python train.py --n_experts=16 --activation="mish" --moe_layers=[3, 4, 5, 6, 7, 8, 9, 10, 11, 12, 13, 14, 15] --balance_bias=true --router_cosine_scale=10.0 --norm="rmsnorm" --tie_embeddings=true --optimizer="soap_variant" --dataset="wikipedia_en"
Below are experts of layer 5 (counted from 0) of a mixture-of-experts language model. Rows are named router (the router's row for the expert), down (a neuron's output weights, with its number) and show model dimensions 0-223. Each number is 500 + 40 x the weight over its row's rms, rounded and kept within 0 to 999. Numbers have three digits each.
After each expert's rows: "comes before" lists some tokens at least twice as common just after its tokens as in all text. This comes from a sample of Wikipedia text that the model never trained on. Tokens count by the router's weight.

# expert 10
router:458530554515490427483465543519567455449519534545492444511515461463536504510503452558484450500587524528519512508522416533456462501488480522476502449541517504450496546555530528469571460436494497450465516458450413492494442542490474508505446489546469435470480524430573516497540444543496490459457549560516526553498516519489491514440428525567570531481432420439422528545512507438481546559587454527492478502542487436502521538540437385555496530487426570496477501450508465474458497487465469525548453427541500508429489482514518495480580522492582525554519515505489465495434525477544482524499435535543496457511505529465477464518506538462519536557448454511508509494553510481419483483555
down1:489524552512504516418430572490508462516578523502472437522486437466439492438498477532455523520530557516496447538471544512487494457588553588558496470508481474498458550476467556516501484558497374513500458495515494580491383516495507427524505468416487509438511493481491482493514488508445558536463471468457504524501539540527456556511491488530468488461450519530543483491452505449559539471547516562502455410541539520591503516475486538517549545563490476411495486483526521502514469461487527508494487555512505519543566544532512498518483425495526521529579501486448470522443543460608522523476465512480571498521504473492397471475482469461550492509489529481558586479452478532552537501436
down2:509522454521533497471470510546503473493511504494454454496463421515448482430476475490531599574540559438398461508623495449473551459496540420432509536494494484501541456411505460482502526475451584483465537509536560543509504470480482490500466486541495501500590511495520449574507475507470460546494550494524508473415502468460497551515492488563509524489527522478512452480515481564474578585450483448522484473440490449502487469547471536564498515465399537526497497489536555539505418529464480482538565531544529486543479515516461547511485508453436512579484539494560527539474473526506502547498503578470540544489518523543445569546516473469511420439516425455515472496522416523519459490506
down3:520494496506491472451482500501543497472477548480504527506453392547453487476469528513503491495502495556471511499561546454514543484495539472554529529457476509460465486448564513517513608482453569456533507504550517417498522462434473508509434604526445460484591523497522503494409466512563482503531456556495513520497467553489547457499420487486587525526590481501535533584464492526478532568496479470501433485514525478535537490492543543518493478587441536499536514525552423517544497490494485503497454477505451436539557482486492521550451530481512541398514470475472515457568481445461514534451521506493505537539529472541530553474529488531632527438449514602489442471485477445524461477450
down4:472556511529542457489536506492545522519529561433451490460555458583463469483481552507483504502457509575524533501487513479542506455443448454497562525482545476493530495579440524537482468520461530540506547496540443516542393545494505447507503512489569472521427440503501477579522468559532445570413537467568516587489561516536517498496543435536433451472489501552510499534507522509531539484522476519518588567543498549444454485439550481508527504466506428437488562590493548496431550443482476441508585424439534488479556517543518472567480507497482524484526560518448509463491424506523480474499472448455528507515478528501554480464538536459472501509537515522433470513455470462438487479455
down5:505493505517501502523541503554548405446488573525535471486449500464494497515540471566446579481493517470547475454529460479535500524470491523424570473533490421553462431461434468583501464529542457504521517448506437492499500505504449531544524496528459538457503490519470486509503476526478570538492525506456482538493500496480476475502522530496484533560451474542461498390406559530521480526523489488534544486483515456489492458561574504525436483524463491613512499539520465467450493501534552484500480476499566565544594573521479527438458516484499413499495473586515491467514485493511459509436402495453456465570436507483495521492469556471484502631423485471555501501472488554490586543523
down6:454509554510501527537560456518433453488570492542467475534559484533559471564467505488572509417487511417449480518544460492530516455503477483501490504502531560507446462458526513508494571530473553424499533500553522456445503502526522482502513490495542514458498563499511507385378530455463526491452549507537515499550493518544491481473484550547500388529472436472467446533517509438494480529521533601528529435492479577556434501511489455492498526508533494540453468499545444529477537502510555563438501462478468609540548422442502550523489478534493415511552480468482532469483537524545447496517500497532562479467539544498470469439450543488419471524533478503543441502485451535449537516466
down7:509527469430515461563522511500503543453455568539543461506455499530486485500455516480485480496565547505463468483570435477506454440506467517563430496463507494407523514392568533462511468490460507496530602489463456541490506493468537595533530545597479469426479502460509491562478556524502449487486491487498488474516482523505442497462479577476446539497499592537519450502468426483522457547456472524464531501478468496557470548503516450515494458515457490509506472464512487516555473545503529468512533461448467523497477519535548495423498418566514553471444573515475538469550448556457433515421548559489513525468555440453562534459455476510483545507519535473521482525519527405427458564543
down8:498507521523491472542458534467478540524485538426495482498528540524508491562552470518451468483550445443449495518470509438564483470484533453529505557543530447485489536481435382462521500528495513611565502500474551490482486498489540576568577502551570478474519415592488512421500440511522596521474402513552489582473464555481418509462547468520498488553487493486474453534512455513521551510524457443504499564515467578538479537571530521547467519476499515539551556494472497510546498484493499513524516507486483535447467524472534466433502500503420531450449445554449561474497501434508465566536511479474567453502455483493434536545488531501502502499520464542508492597507513473482571512448
down9:458495411570423478487467487493490478493481555532470513487473442473453429494512443491463509484420464534496466471491410450480587538536495466553430527554560536560473461407423588462526527460486456607547501450470473493461490451497487561487464459588554531478520503534591487538554443504463461532476518529482430510520445463451437461529500491464501571525541488518521462493430518454531505515519468409592542482465485452514490478478471517518533506496465499473444555544556542471498509442468462509511522520445506491485579499499523492469518461502503463511484505474511478469477473524491451473444454497561477442482517476454519482460437495488513538518437490571574544492472470490467500488588
down10:562514536497460470521546512480565469508448485537489471567532522507589473545501487477507483481518479520500487492546474401527508537469453505398484478456510534464506545608498472477569523528507468447528489504492472521502456471536476416410529537531564477496437542578505507510473471520489516500574532386491446469494460513478456440445513536520495507445526548484476545503575568499520497522463558552493445437492496508483485471486512550508447512429551516443449395523482561500508498504538437495464475588468499454486498456433498567502477512506502482535466481528440525558442486518527423565527477566511502482456492519468501425507492511503455483449502501539446501482567502582403558517535
down11:446479467456492532533492497486454538500527510483481497446532428555505465508525421554509586431562448496492414420501423408487425562435544532501495478512502463533568507541537513511469464585525431581510489503515522461497475490502493511535486505546580503488541548476473549482426520537435532465522447482514486499460433539444516465521466525528472472545425471472447572541484529512569570500542495456469450547537530481500537545502533484504516543537488543510488515467511500504471518504506446564535437389484539582499540413502510508519478504484518518524484564536507428456430489516586544525496500537480580500540552479535470441430485559529535535493533450467475515486477480476463496460488
comes before: " the", " to", " a", " in", " by", " that"

# expert 3
router:479568463498500409508504427538478478543514483453486495479525485445551538474501470565493456519476522474441496481552444501520476474491514442588524450536575511380549462561582460476491530401503497469502453474562464478497484556506483518517455427525454472471532440460571514418521487457542480490431477538515548539474492480559507514503499542471516517411475440515458492512530499429483477487470504501466529447587501438521405530524485506545527481564404514507456519502480461480482582471473501509490457489480541482596524517504494479504529555461512578546548485501465451493453530490461511485485500451538414465473494514540459494506459505433478558587494507431518487454487476522511524440563
down0:534475497495523405491468540510481552496480515477558574535488537515453457509465491506428444504445503494501457543523506429529504525500494405447474552522510498515513474558517523493523436477538482506493465541575562545566514483480533498571432498474475448516544504557464447497526516480523444545467463502446520477511563523499460541478512451555415447534506475485460444483541471446548575537448499509502542512391517565555529486516471486540472549488501480462493504555498525461571501516506482468513506481444556486487485466473490496507508556501418484442530475569498460569406459519493555538505506545462576433538532538415492521555469472539513536454404466460480490635484553496472465530522
down1:426511507465499491462479467422443490522551527422459531494517480497439514497414530488476508526491461544452456557492599431514499432474445511512472456509489510472539566488504540523569510538487520556540537500457410505455489432458470455474495501477562569552556517503459456545479445592507513480508460462513498534527503446459514581503462532529478520452539492461499492436455513473531479569592473484446533459518480408452494562498453553468514478503526525562537530523497507516532542546525520505509527431547465552479519530469519509453482469527445503488433482537541555486556502519522535509413454572456561480514545413490494541485545544489422524543490536520519494504536527577475590544544
down2:539497520587512494401511502570537540487380507521502507469417505465456524444509482445512539481454511542576486482484508487477532514453513580450464545496484493492501513468502499524501490524519472557506478432487505446462443463523435458507554560464407547490566480498495575547556528500519468470583505519554488532600528512524532508462589526531554513437532467456544512520481526511460535517538526518484572517489467498478542523506551488459501493521560554496474539478517543457404473545521423498435443554481574431529494481460510503485506499479530479484485484480458530553492535493529486509482537440589533620479470521465459519446472481481488521494532426533563518490545607530505536499498
down3:539472540505468547562539491520486430472501439499498474473483471538498502474553498437496533442507575522576466486378488387479510469492488532511514494549495486552427461517479508492540524526464508562535509514554530527507455493493541537490489521469541495452503454497469482507548541561536504427525492544416476506531547525435460517461513494551473510491514518487467544474526502530449531502534507582477566489543496613598532468574458512485469519471515460457646560479501493501515537510506437478496466539434485514416514448479480500487516434431466452521470506526550495499491510522438526493550440494542482512507451543506482596502454474407510549572498509519426451490548543534465468535534
down4:555455506496497471535495520489559537504483440529516525484484529536564530492457468509510502563535484501457485491519482559501538576453453455480508627478425524484422485532530559498535492493541542547516484500538507514522448529444461479418449564503521521502564437427538458529570503535497538447511500434498534454538524478538455433498458476561520478486485522557507559494485524459595512547478520526491498478532508600494484494502515559574538498583456569547508508502476464446562600412449453505476487470527531493510454508475442543514465442555508503477474444468479484528560545567544532479442545397518492494520477521488482509443477392480470523521516534504514476569553492456507527462471
down5:451513515603461471498602551439489491558606488490499471494533470545528505463509483511507589456623524556516551551551472520567509474508498488488505509523506467498549506470514548492436472427546566574485509637534479516487496481537527527468500602502600492502473567468457544524513542526513471488504450503479420483483511526557535466560469524504468553503526481496512508460556527517534521538467501465452509548497459513472572473484530511518469439527546507464444503536522520519460519541463558445529455506484495509589487511498469505493441552458491420513511517503501445464504507573490540494570499472484489518549530508473500412514505480510436528483535520539507551543519470514584497535396
down6:462503436571492511488536460478497532481505481464498478553568492503487475462486493489504535437523469593535511471517458531506475474497460459511517523512517577458513480453453450550455517510486526486480529522527501492549464426457519506502544470482490525466525541507505542558548539459525453492451469543479510408517538586516492453548520560504473528554470485514538557443516459565562417519498416532482476443491583507501489474607419605457455583556507498467542537450479509525494510525455467489479528507520556536521538540428461531385450542538553482515551517510504424483482486553479446435528435552527507475521435486538510528507593457574483506502553452558490483505571524486543528501505
down7:506497496515486502558529541510448440489398549446507519466529503577618531441536488510440399463429514513504462536487488536468451510544558474547538552400547524505529477489515550459529513474476443528488458547449527443480501546486530477571470510533503496491500490513557492472548526501559488494432479572643578534519491476546460455461522474520494445450482504553494498514564480438514573552479528459579522467484450537496518485550515520452527525530471520475529510459480557467480452611513531502497462508480490554427544504532526545505524503427506556502478534458474501496582459484538494469453492391559480499516481496520560555473462448503529504501532522455498505485527498483487485556472
down8:449491458502518519525555508539498441434443481502557532567521548493478467525480486439414516486461528491496523497480486545546575428441478513495489436556449508503577536438497545508493517544549536501524467476448531545554454504455506560503504482553450535518527477531459540468484468556434453517553538460579528508498453507503501485463477479562407487434519500594508451496475447520453510504468558452469513546467501396507428502585482555464436526550514588546571521547502498554538549515551529489498503532529462474468552474466506404503521451475422483506496512468530546547475515516387528452459447547551527485492502471508522468457457525537511501469553543532529472511453463479517563495474
down9:465478535458513478565547440516509505509503527542539493464356505403553509536495476482497553587524464481512520482491481563553482495530529473503529526528473507423495505495537554484593518394483485555492545478492482533490524478489496559471534487499546475520559565497504515525489450488534515517551525465559488485513487475498509568443521520536558481484499468516514481581486506439487576560535582497465503498463588512507503476568509504528523515575473485507432523505492573578547540531437477426548464605435480483434526490596450504501458557486520502557485539538507491521485513418519492491481554471476425517476533554486470507518460530488547499523433552496521478475544574470482521593495
down10:494438528560480444468488496481544438476494473460466541505494491471546498503569469501543478543553449554491420504459530486574458501540476565472505512494520522602527448460451452517509483612453515459479608473466461512468516528451501545471503538538451473462499527521473463513509457485445533564503536520484487526477449519484513517520496452498539406437561456489565411521522525475560506460501449494501490447457513474524433427426524459550460479441493502543538510505472537485511526486504546514506474507481501483603584508510455480621563537441506520555502521478550520491465466521498443530543509526521440480503588497480438488496474430517508540509492461591514500510524445519490536555586
comes before: "\n", " ", " 0", " —", " 1", " 2"

# expert 7
router:466528524562466383460465549425442492447502570483525581523529478508532551478502441557527458476510590506404549548506410496475491475479497527540496517507509554461524463544597528480467514456515481472490480456511435497455497569424491502517442448500503538566477475523547510454502435460467500483484529517562495514529505395538451498527370505552486473476528476526501435454474511533443486515479472495487473486532409446494467484421536426521475491507499451472507482546508522447478473569477500503450462490518561500484455500425436481487470494482553467516519512418522506465493529508512529577504502484563386496439564478516491482481503538531542536445520509522482449536514532524498486471498
down1:503459515536519429463477567444570531508485453582488446441544508492496480441469483451576466517507486510508490521474602535483480518513419569476584476483512524515501470519540511503543536527558454506552528500507591572468474491515439512414605447504507506467498447492497506504507467515600526501563549458505471552496465450556488519481509476518533521530533513467508553470537469495507561528529504532449461549482535518517511490525532595416506563551557509502454536488485425482572534507503518523477449540474512533536478446522544479515429451489485460558479495493450527490452461541515560488476496511512520504477559552485569441475461528457493473590512538462450503525432489409487576573458
down2:474513499477512522576479459568586488477513515544445454520519495556480540478530438488522557483493527464466568482521471558567418503426413542605522487592480528549447449469522530508503517547526498501519504399502517475459532514439497549557523562491461498395489539496445482469470572553489470487490494540491454411572477504494469440570518522488471489461511474541474451477469564523565462534482450499544500521432538477485510527477532502498529449465572464493533562473514471477535504457504470488459515420419525580499515557461454483495520482485483550491487529603472534482544482531493472547444428548479472488587493494514513521509502463508488444495516524430504506470460464526503465491420
down3:525479410439472518557524553514576493474455511521556571480529507482540469498444544541457470539473467562473544540534475552506504579501467467454464531576517462452481460446434430559517509536449555492546515534533508466517525527545521536463493515520492530479521533506506502502512517540494525436482536483509525494468479481432498545480531559395475428540555526501518462478515503526561515530511492472520468491503540443558460526445518460515469489464569436498530562504488517458502468569576522479454491562438462483550483541389477476566528529444383507553466477433524490444509577452438435452530469477541463515473481517486541484519528521499435491457426508478522487486516492501541402479423
down4:486519505425509485501600524485497491504509507544482477563525527465416522537488447385521468531465516492476484501473433500464493445438471476486520471494532461505479546520453514466504495541529472528526459551442439523534528466541500555462456472471507534530486588542465421591545468431488578559485438508457554502494527501543512526468570513516549511535401536452517552531491548483544483505535496536476516522437464500569493470542498486481662510458529569514459470497489493540534491494549475518539541518427456463532489470498509551468441478547504479455475540482468456531450480496466402464556560508562484495450461556528512582495505505478489522528467480472462483549601553506539501517494
down5:491586516475489480535546496457454515516509522447524534475526560503505515554476499556546512452432495429433413518514500558496480471478498554475509442464495523424519477495472546467523511528500510535521423488424442501398468530508547471577508461536516516499542491535518543551511513542488502469509561455502483547501551498500471461517480548485522476471476524523473520516509503463422470483440420472547514499542490486436564464546499495516511427498388532540467461535519494476508549472532492520498489453529543490579494545486510478539452524438460497555448499471469556424486460512482557526537515447563538423543530487415406571452517536461537521464478499499549544446413419521395535449489
down6:505456455445476497545538483538518457538540499449555428444473498559487507478499561438513467404515477461558578525470485497577532500449488412499497509476508524444572522469502449585470519499500454471445511491514540514527513534437426584449474506482520554476543495539566446497497495501504516494504512493517492488462466491533492525566527518524577478428483469571577537460541488501482404532571479504535473496486541493588504492481589450435512494507470550478509538501548417484484495427487561494540462515495537512510579575517524585603528479501529508546518511516460521505505545469526418560497485521446520502442493509441506487463579512482514471471473494477507516493555570523469478420543
down7:514501432511451454526469490465392454572493537487501478505477420549489568482525463525524474505501542473528469472523481460516510554544463443486493519536481404454425535483512500427537491586455501503506550502587452552510536538533504559483489468493453519483510547528533555572472502534508452485494478434446548528539531476529496503451493504572518527500494515505505508515516535543500424502421505499599475555464488499515558544481499520412519453471441510495488517506563533497472498475577533520485504460559483587511520426468414474456473564513442476443510555485442501460397455479510470442569451575418482588545515488558509490476485525460512539474538481443536492467523509508479501469543
down8:480492458467542462509446483464581486558472464540507473517461526485532554455507482468462454520524488529591504547502426507495433485505571543447509483485445444530439477544547504484464508552474487465517477372553479554454508511426470502510474554487483513484542504499482481511481492517460555557547521542478549449431494495541470539496525502439428527474514530580490527486469534494453377492452543472486527502391524435499488450500445561482488530482453500485540611421505507539525500518547550497465473509503498477466509407489482484515545503447541469437501456565573504440491549495491595503427447471468509499506499548428422469548548497516529462478495513548533492535514467515493526561524
down9:528481499476549474535497500503509551493539557494486538571530466435430502506485575515475517559516468529487500514526481442508480497451443505502514598521468465479482532474492489515481482571532468567407486528467605475489513523556512482493481523450534496507596514480434479486490520540557407507544425530499472407521521498537529593559472530437469516580474476463476514551461542576459435510476451461502494489485481478501549500560555512484508453489544499459477495497467531493486534560523499509469458462504506462469480534518517610481516501484473538420435505473544445488569529489424451472512534507508563542516572550531507462551513447441547508477453554569575517456438444551547560482475
down10:531478471444546506482514493494486457580490520470528493435480444526446531531571522482488494531472541470511468503508471499480501467588458509484501554492560467480478521462521506498558496525515537512540419491514493575439443486602486543550562492547470573492439479512423452444420496505513525511397516502513548523530457387489454574491445527546436511568488475547500466539534500456478487535530444530467496529472481527510467550534552439491504539492519525439473522529505567445521470580420504452454516485544554462464571526503456506495464554547580519498497418571535446479486469463541506559498506431480429509509468501482435529549519466543509489526494567499478461526473478540453589490504
down11:468445512514487544509520600529488485490441474507506554498474465526560473460514511518515538546523469541446507534523486490490444468509515471535457524481531445512488501538502474566541517537566532545450459473518500488526538487454535510498463501470542495483529500469451492550462383572456586554442461471470523464495469476500447466464479508426476497483589547449478506447530452451459468439454480451469522416519488575464505480476449489491493459488540429464576548612497493557493586524493469431505462539478515487438575528500505511543524489514475522454543422536445513444494438475604436466461500535494550580449540435499524477444478504487453549524468535570557506507547525453515509530533
comes before: " |", "5", "7", "3", "2", "8"

# expert 8
router:506571539523467453465476448449535464498506503453432566493534503450494545497555519521522448440560544445501483466484450536472493430509435491501470499560505510424507464558529497472502497500481460437501535471606428475477461528510514510526480494578415416516511484428541510444472543484494527484547487551478506510499502484481441474427517496480600474526509476490476547574472497494480515548548437546484556502519502463488560528505404426518524418510508488509440523528459436485507503505503373527505547561531504486473494484440483515515547550374492498522565491535493433489478465482503489494526487476436478435491467516424426496458497500515475522572530487491530554482503541600507506513541
down0:467500478450423517530515456585513506438433548543545506463509496571527507443433463489597589514511472504563510485511446510435509496511517453541408514476493526529506475460392532489592553516509491481568489479497519525445503519508556537495506602486504503521474532582472503473475471481489554510494491497550518593496465533514533588485505492454567541465467563519525508482464485433458492479510452475580447534564526487462468455537534494454521563448512485425481445431510443511440499503520497424483435469425444508484470462520533454402554500450515520451474488538453461474511555463538513468468536444521576556511519499500475516524499505464503485480535532446498475521511489491439476546488
down1:494561524458532589566493512492511470494532479546503468478481559563482454519479508471488473509521546428400532497477453455458503475509539574530544555499475502509485448503500485539476412523490495559458554495443533548506505545514533457535529471529499430480503629443543520514481432467495476473414446483481442512468557525519529480524528506462508498561463504501575467507492505455459493482453506487527520532533482576463544483574481569557491506570439527477497468479463514445515554481502516446518592462454515468552454455468464558503472536531546530554413517536523458488552445526559498507521547555432527439574522479495386561501472492567502476507480521513547481477495546453504498479422
down2:458498480505512503479499383394563580477444477455537515529499454456516481478509475433535512484477508515524498519495508538498577568447452536418512535509484490502432495477526534472487483520504495457555539551495606554553480454506524510446491496511506475537422458517522434547466476471488457574473468486495567572459520565535601472464507517446509544481522508522473410482508385532515633434441525457540519553522499473453472557491480494589499565530508502495408502530449466528486475516461565560457524511484537491426550511482480460495523530552475518543532522493474449494531526430478486505484472468478490474477533548502515483418524529491499504505557508513544487490470432471519507484495
down3:496487588475492562500477507462564491544526490483499464505528444485483409540485458492541445500555467516518556507469498472492551526489434416511464471449468483492492482497456422522513501501569414578482493537464488488508525573497526420492504590610462512461518406523445463542418536422554584555537448525541573432518421472488537476528559497514535478547457493477510452510478550495534490482551487573588487511503534428453456435484473541439513499498470505511506456470533503538437474467494497463486523466521511539483470487475526549427516569499524499454478533499525505485504484519520559508458487496479486547441494526481444485527501527540544542486493537477503560479588548456584479551454
down4:506566532543493518454410526478486526502565480467509505499507445473485494512447529542445478483538466507479478455519454459441437491503499523501521490490536501527584547519536447417422498479510520616488502528408521517461501507486451529483468500492471486510462501435470474528470512481532496505456519499510482555414487534498523525517549485545505462565514473534509485516579514445408447578474471566553464556507520508480424448491441559475543557471552462525423420469452505482459531541545601516528523495444488481502562478469461505453509504502526496553492475575496572527452422542469487446551497441437479516515464458526518493497512555577499446557457505479514480456565555494400443505486
down5:457502498523391516529497484438558529556472439550441486498557440489414519531480511518488522513477553489495474447438479495485521568486448539477504452525545545502516487451519543443495481439499485526511461483530463498461447547520546485528535527548484471468580538544483486538450500482481461542558497490484463558519498486446504527499475458462481437437463504455493556490525498465495504497488424548581449454548436527501465566505488474438501435479510513468561476448493612446524527493477431531467502478551530576483533433512473488554502517463487483571530568519497483544535494500521479520570521526461512489480494456472392518525516542582399512464508545557600505439511448559441440508536
down6:513494459481436500543484511495480515476472414597525508516496520597588537526512431465563526528467428527514459496533510483495432594453496474497537476480403550623474379448479503522479476495526495524467523526490524496446479510495511482555477472491493537461511484527501459478506564491523507495540492500503521490521466555498520502495463522460538460402474510466640473526514448424488483550568467507468462505508552479565483540514442512513518516447570468494474493575523452480549421479557454473470524498591529520520509508531536545508468438562528540519421471508485502480531475528540519437503475454559490414474485550491471488422552532545455483479536480466521497442504527482516512535505
down7:519455555505519515472470440536516546522508441474449509511528462581512412534500504506484452483507495489457504484497560446441518437458534423399546539511553487415465481462576499452506577451573516490500467489542434521492528503532472466541459512533435508498499435448552480530520549561516457512508435526528486495468500484440514553546507484518505500498576463497460583508489415517480446516491537530490495468562490509506417541525467508539536494534502533445464518482546487464518521525531498486591535496503491512490527448495469477466484453442507518515443525621505451574545560579455541567510551528468534476544448546543460481459508536557498609529472549523523553521515537494564515484434
down8:490455502545547486494557480512610458541517538537516534436483537504478533505529486443484533544502468439498554482512474465450492521560518468541497520530577569482492506501495505487552480535509516511546523504487456557506474482445531462439516567487512537496507520481509509564597484464546483492535534512512465487489551534453481513504527478472524505484478499496475450444558488454481429492520510418558532465519491499558544488450475480481568547524502504513527532503540562492540532506498488550500473526535467524560596544521445517571497506466480508528502573473390460529608517604537490421474459494481565425591468494554476526536444466529434451561509469435561450610509451523456487470563
down9:484452511487467558520481515570381540477523516526524512432489474430529506475434457541599588478500505506494432489532530505454558577510514512504528540486527502578475469552582539500476446494521459512483468452515458467484509548439555437487456538459481550482522487513482451572603483487514489524533495481523533551494392510447542467523502516519418472451378510496538450538510529511507526547529525482576524473568423474566453518472512532436543459537512524471517464498536466500495476548478550476579580450548487481422534525508517525493484459498502474500518496510552486485491487553525500515429559505484459475483491485440535417491519530498484519554500529462510414495492485517512406506479
down10:510542501464406520418573406529550473483492486446446494435532469555526505525517483539459542540483483465476508550458574468560515539563483553480490537493496530493538483554485602523538546506472460444421509459473497524501451532518529563483483492490513476555509480471479509491471482429477574532486454448490442537433483515500467512498526514538520561566506512502520540565494507559499532578428497511483585518522439542492512530521498541592492483548497558482506524416529540472489555513473430431452504534528505499414553579532367543477515494513435490484492545493469455524451433448518515576514436478470495536572533480515465518512466484513495438492484543501528515484518514547552515469532
comes before: "\n", "==", " ==", "===", "|", " also=="

# expert 1
router:479516502535445466491506443566503466525558464553524583544512431523492530525544496601526424538505551469431525469524565480486481476495456480535486538531527530486483503486589490436546511469492377451478500438532450480478433503554493531538423474533447494496524433532505459459494509457540533529485473575469531495435543483586489472496494467522543507485466466556492521448482455469511543487450419522570500518588507478517453524454505477588481400470494457541539490515506441481492519470480511441456462500461514511558480491446470488507535503501491505491506564506535479513428490477429550550474453495506450472523505448507454556525489531462499455553508480421476573501504482535432542405569
down0:484477443518509450480471486620598486494486547465536498501442485489528466500576436497506492518535474554516524485554491470500462539463541461525456473471531567562523532541468490533484454434435476504481514517518445422489508486442437479472516507499519491450474573516526458472536516519508473440517539526558476550487549441473549423493490582514456480459487488510474451588513483479500470472521384429544537532410550503395458455480468513472452541470580516482507520484555524494483457471482476511546422547515474493550416538454416573452528521527535529523511491467489525535499456565424485409441496517495518498524513537543545444444514479519498463521460517488502496562513486467553510536472
down1:519583536480452459537564448491508554462446538463484565550419419465525422438517505473462416542580470475461515477473444472468511481513535507500511519511623581529443547470530521438498494532523462540480490466460508505513532518538502465511489488481470480480457513500475468543491588492545462485502654553569501494527476524520509528560579542486538533461491515536526476512511520524430576499473537535524498551473561499547485494563498575483491500445539543466553485524539531567548534471448513504492492500488527506474486474506486509559585519467507527506468490543525497458539446498547531495437473563583516519476580436522481541541512481539493468580531440541448462490493526484499477442481
down2:483529499561510492507531524446548472484550473570529438508503427492392483441562531485420476524453488572542482506587359456543503505525470501538459550505492541581526487495426536536495489504552491452563524499576551501529538532460475462510480508490526512463540534552452460525489503484523479451550565506401514487471540489485498509517426519506534539493424534442536508478530571533415516483508474486541540528412500513502509506553547492431503497479464426492503441559519537546460506474498519542601523503485533481487517527584504480466533472515465490516482512497500459540501514471436502494506569546457472480447509472512503531542533573532446547458617515485492516516571552463467493494484
down3:507502493502476497537572417441553429525496515471517422466479473512440474552534560496547502494441515512472503515474443531513451531496469568499482530490450513520528531458459519455500512540545448526459512491510559480487565480592520503469560536502436495496552489480510483561522569507509505462548542563490573424450491493537488465454515534434455399519530479425461543522491422512553553524547449539570449483445542502525462470501525499577562539561528516557549478543514465497540574509464538463496490551441557464497475542482517521541529457523483521503538538565490523422491553449483479524517497512600485520532413455510535474466517514536396531474549504451498457508499570466456486477558
down4:459480486440519546503541470506476539567579490484541536492517486520497528480501581480506417444501503502570517513499478530464461471485570467525548473454493479505524504508499502457495479478591469493531490471533552545487515440507497473562511547507523444432452463545458500553550483481541516487452559458558463536547508542444541549480575404563481479441448541415500499475445486459477475440494480513504493549615517556512530483487542524476450459531499514442491487475510517506464501443492492516520556492623493543568464501453615399481533463538460475418499548513557565520489523509524574498466500484594469480535525500480481488543486477545532462529476457458437490545491526509578471531525
down5:534482555528551465495503445421501507473501473505493483488485511526533479517445507500535528456449432444493424455531476490542502509527472550465503560477485470506447445480456450461582543504516464480533490523541472465510518463461490550544486477489517569518610530534529454506505496471560451518543473588532475556431525454483520445605489461579473580483454474498468471481464476525481494396546502522563485541489467448551554437569455415547491498461439473471499494516561453526486535519533505457526456520473561511552519426551536502534483519506572552453454481440519436450459526466491488544450573473413488517538515484518485474451519487570548513502535575478538481490521533520559539446453
down6:493472420532524510515609478549552486540525556491565524516482518497509470459455591507486455511535517408490555524520541574468488519582545486460446540459491532548427497501433420545538484446487467457478465480530504502527605472476496550492490469529479461454430482550488507472492492509517534486486502550414449572488455556482518504519412451535551545508522572537433515477475526537519470525534452423519489541509527519494512495416524444497448498467534470426512512538540512526523486460492546518504515505525527547506447466489519574469438539548557499591461518458510463463527410492528487482416420526490511462551476512478536573517442558487536460507494499508496571479559446505522516494511
down7:506511527504535485486459587429554490512545520557535463489515568510466484502466541433583401441468488410528530470529494518500465466506458524557468468468473498459472493500444494464504483490502484471539465517475479470428557444513516530528505485537491519464434508527511564454503519554476519564433471523502529538478499454503458494540502541488489483528470461526466459527504530521443527448468484450539494523501442486390492492529486551488438502518519498504556468433540429502453526451492494445572518485562496597493492522545479529543525540424474498497458496531421522521403554426564481499418495545561545493444498553553502551493456530425463417429532480508572479513517534418480551521550
down8:512465476489505507526571490531444518566577541527500504528545481541543539450512513545590525478474512440450536496465577505529487486476526473539432446563432512511430461465548529464550538522479502515485484521433516502470444411534497521523479536501458497508514455491478462485454464512563528520539526481488558456590474584489538481518501494589504527521483444459505483472513445450410475463523452522526444503455485502542498541520406510578489479487476530520572444459488468521506516516579500510504473576466425510550445438515512581476519507427522466550474510532563466547512434488482402491478501529496444462566438564548429506417537506428495497521539559472507532472489491527513493538492
down9:463495554586534470504436482443488539477534480509399492512400534530503480484560569476540503504514462495490490503496519499455489472497563573506534498378552497514477470527520534503576537521509492558507545578541506579456446516540544518467445536475488477483492523498511533472520577435474509472538544481494439538532500469493472519498489527508480512463545423575551469487487498562510376538468491552453489458468506551435443425572497484485456508516497484519474522492495495503473411518460536464497449481516489499498530529511455496460501468551470409545492589474517456466472497489423533546491460476559490530384539527501540522512492534522527488474559471522498405512451461598531508491451
down10:582471480488598503463559482486457476485467530510501437557459515510551528503517563493495460446479528547485456443458511560488533506583456587525590547505454488530483508383508515502526514572453528446586509487431517473481488491625498506553477491496485500534472468482477445498524492544482441513525495517495501471454459522485530507509489511599544591482493512546530509476482429506539477511496470473471548540550476562480518427452508557463403523516548482496439614479514473555505455472539531495488498453433511480508568481473511487519497467541450551546478467472559482461404539555483468493541535533531483507473572508550504538526496554506533483542479453444454521520447495556467499480512
comes before: "\n", " The", " He", " In", " It", " This"